Weights of a small mixture-of-experts language model, trained from scratch on English Wikipedia: width 128, 32 SwiGLU neurons an expert.
Below are experts of layer 6 (counted from 0) of a mixture-of-experts language model. Rows are named gate (a neuron's input weights, with its number), up (a neuron's input weights, with its number) and show model dimensions 0-127. Each number is 500 + 40 x the weight over its row's rms, rounded and kept within 0 to 999. Numbers have three digits each.
Before each expert's rows: "gets" lists some tokens that make up at least twice as much of what it gets as of all text. This comes from a sample of Wikipedia text that the model never trained on. Tokens count by the router's weight.

# expert 54
gets: "on", " on", "h", "l", "ow", "al"
gate0:456454500496523485532567525556510494466432450480548473502524558515579447505565480463573489523457513555442505451475560488505502486519482472528596447472535484455521446538529510475532592477510533455515477465503555512450510509534474524572458570499486499501538484523520489499496409446443493526494442544535494564485481567410548539492471501563491554536530597434499489490526473479499549564511
up0:472446508520592492551531480550529533442516458518479441561507558493553480473556461477547506473409543447493502488446511547498512494518481468520543456508475431527491457569495505494558512491531445506513410482548528532476460470451452518500465513518464438517579516502533536521512472448502446573493546509570512566579501582533525540543492503500532526565494513494517464544553508410483531553422
gate1:521494515571504510531502521507510533545457468535528485498474460452587510475521512530516465507502454534453494514476447497509548473525459496481554568537521493507564527439432609472478505482452467561528504518536490440506443479412435510500515447510538486502457541536445460473419541460459551441475531421455459470526404550543515472518398543488540506520463480533535475519478540567498488472426
up1:550562495491468611509446564507502422467495440507514541538472527445472462522427473536433521483496479473523504503495519485494497536489478461494446453470489513531392405545441507509536443488552465435499499542545549530511518507539546568498524498467444496545494508535488513476535508575558512509466562462542621504446498512498518512487518457476543501549550508483515578481441466530537529532567
gate2:483457506497438496526509463394495498547473525529453481516527483495524516483557510439391507439499465402544523506456460486532488585446544503421491487527505468548469519499592525524496502501541439436455511577433506471526523573507453487496499510562502455499522473486519504473608450530465458457430515539497454489479523484483448450448512566455520511445546499506518521515511484558482445540524
up2:520553467467474509510455505463471535524472548587429475525457516508488475491473464482531496472492517501464496498491485505624527460529528492467483531446463500456537480477531457509483457507482518494504481471468443546643466499497529499482543474506510508411545568572484504417543484494491502446437494559490415505542408486521466469494462521517504543467466573414538525493450415573488491473505
gate3:514496483548491480579552528553504482475534484575529543459555484463501461427523416467453564520467504476526561508538451476524463458554548531465501441538497571494466501472474473558498494489476579463489430438516422484536472500509487505490518485522532494448531500544523465525458517520461455526568578503479488443512490536562490472596514385440528508495581493537539508571459532521487518526465
up3:548485543584479514480479425511519405557474429494513475472517485435494543510480510509501548505485477452508490500518528475490568510393486495464388431504594524570424485453514501563509472473508511445464484470453506578514578514545534473479529460522488539511549518529565490512472498443490521526439522491488494517463553523534450527522499512497477491517512553531537555466552524513552402513435
gate4:521450449571542546531504490456509469566536520486546477466451517465503449571577505480481493433484510493523554494556443489545524543487536466473510446560513484516482477435467512522496400497508490435431551596532508438514413562469508545507452511488555484529476541545464530537536409568472503501480564519525553517481502524547483493568490493477451482506549520594483540490519492432482486471522
up4:537456449559513518475535478421569497603510514465529489468528523529471457493520495474486510505432474461539547490525449527560538478553509499540491412491541527485510538423473475557485385505518439477532568563549439463457423502464544497505488541499488532545424552538517512530514440571483515449507545539498540525452520474477509486510501526440504439498531490564461541553505434496454491443524
gate5:513457553516446459570495429463532504523450525511507487468564466570579400463517557486527473529478459487489496582483491529448532524552483545513597529532447489483508501460444490445497474448554502420483505510466476529524476474514512537465448527508466518487553420548484476511491558585494506494568537548552536450562518432455508508578480489514472509539522529536412544504523452488482506451481
up5:508428504520509461469522540523509569522465527480486515486509511461520497515467452459433517535587483593435580504472534479513426516555498539509462568445487519478494533530560474504508485532556550470483469438500533483490459511463494511567538482518592529504495515536486539538526484446519537482446524518492503481489476429453520531471498538442433503448509568390520598571491479520529604516490
gate6:407486524492544474494527502471449522503555540607492545519452522481459510462518554505579488500498480574534470493488499465460526444547487515492517555454469511463552479540500573463517510554519494464512437488527492548593491528548492435451597485589515471516558541499496611536457465501551511534542434508521460441476427498498449525443531491535517472482505516503501466562532493555504548483540
up6:455550496456569466560561548468437456595542549545502493533459519562477456446488544524551514578517514566488485524506540492417495459539480534434523448517493525464528481526511510510449458521561506474517506508556449574530469482565515467485593545506506472520524533477458567479536500471571477490536446514491496386508440511478442521471547505497527466415518498484468495508492454508543561530492
gate7:558432572504580462529524468483442500490450544475450567510435473480572505485505560453512492469541492545494499512526474502583531516498493520534465506529476506464556498495489557486439412526519461559493556483505363451415540447515517451490548528513526484540540476535519485523494533494503554502487549428502544578474438502514491490450502504559524533487490501567464552451446527509438524454532
up7:400504474575468508492537556542558565503555531430465524503448551462528396533466430540425443486547496544486503439512513458491550459546470436441444469498488478532506494492491423550490545516400571444520491531516471463511376450492492527475457510511453445489482452502494478454554478484468503540485509512497476508487518487510523513427503470560528458451493464505488457475493536501502472528520
gate8:494404476514514463476496508487517543544530490495500513500549509520495463502453538421458483508495416420479546386536485453502560537514517460537526527513522484535509495480545549550478475478471576565568499479431515537448484527511478479490540543536587497451500481418467424471559456427492530508538554571547494539445510519426468510557464478476537513508548478471593554518479490527518512535502
up8:509465479451536551456434465478525499494460527497521542546441463495461506434535494502573513557546485587529504534532498439529579506509455492492465556447504426529466476505488519519500442458463561528574493450519550459486515557542538503434478533557544467417485464468416520492437477466546534520482498546473501530480509531459511586483537489520529523502535470423584528507467500566546434546469
gate9:446438514431545435522515577548473463500512481461446403554539480465524519466521472476420546488487435447471545423542513507488496539470579514545520455455565570500500530451465496515469521533493495494446390511515514494460542494450524528494515478455491549506467456462565501511482538434490515496557502470482530508494487489507462545533585475504516461536518472527565439503580468469419495540457
up9:471491524505530537546490516596506472446558469409475487593415492435466537486467497541444547450510474445484509453507528456480416481538533556552532504485478518485544471486487494487475519491484584569475479536485460548537471542495512511467537431427542480474435489532548511421593503518528477493507546474475436509477492573565459567503503451532534521485479528503483436512562554490503472521472
gate10:463480423503510544523495535400527489489537482492529496499524541530555528491468491541445477534532480504514497532539556532556529567476442497502493523498531483537405528470452503486471463540496478525472528423534580513455504592536577536531483463569503524499507481409458524478511462484524538516500562539518625489522490548572482543481511540528393488461506451445578518508479548524470494499539
up10:467561463503513490555522430521498421453477479563462532449419524506466470451493511479470486467459501496505491453500430564467460452453532454518533556501438468481457511517462561501528510549480539506511487523509493543550544513493437531534500485506469507553537516608510484477489494456549411530574564455602432499494532567467470548610474483508500472511502463495443462495461502556542514463463
gate11:529488552506455444487516494572539511514499512496567487451454518545549505531522530524550503502539498485551439545541490468440567489519466487512499396497418459528509556531496501583559537502509561476543513520399488477507474522485502457541468580470461508489461549545464469460550534511469487559555406482460515513451433548547517532453502434454554554499556532445519476531482461574507477496526
up11:451501543507495512488477570570486464514450514514436484427483493503486533509523571493508506475601425540464423434554496516552560445495434552432508451461524496496480531551576533546518533425432473431450521548478555490526464492576519502542474478475556496513492542490530480494543455446476519541478403536482519518506447534512514566520503516525497524456501485443474544488499524594505468535466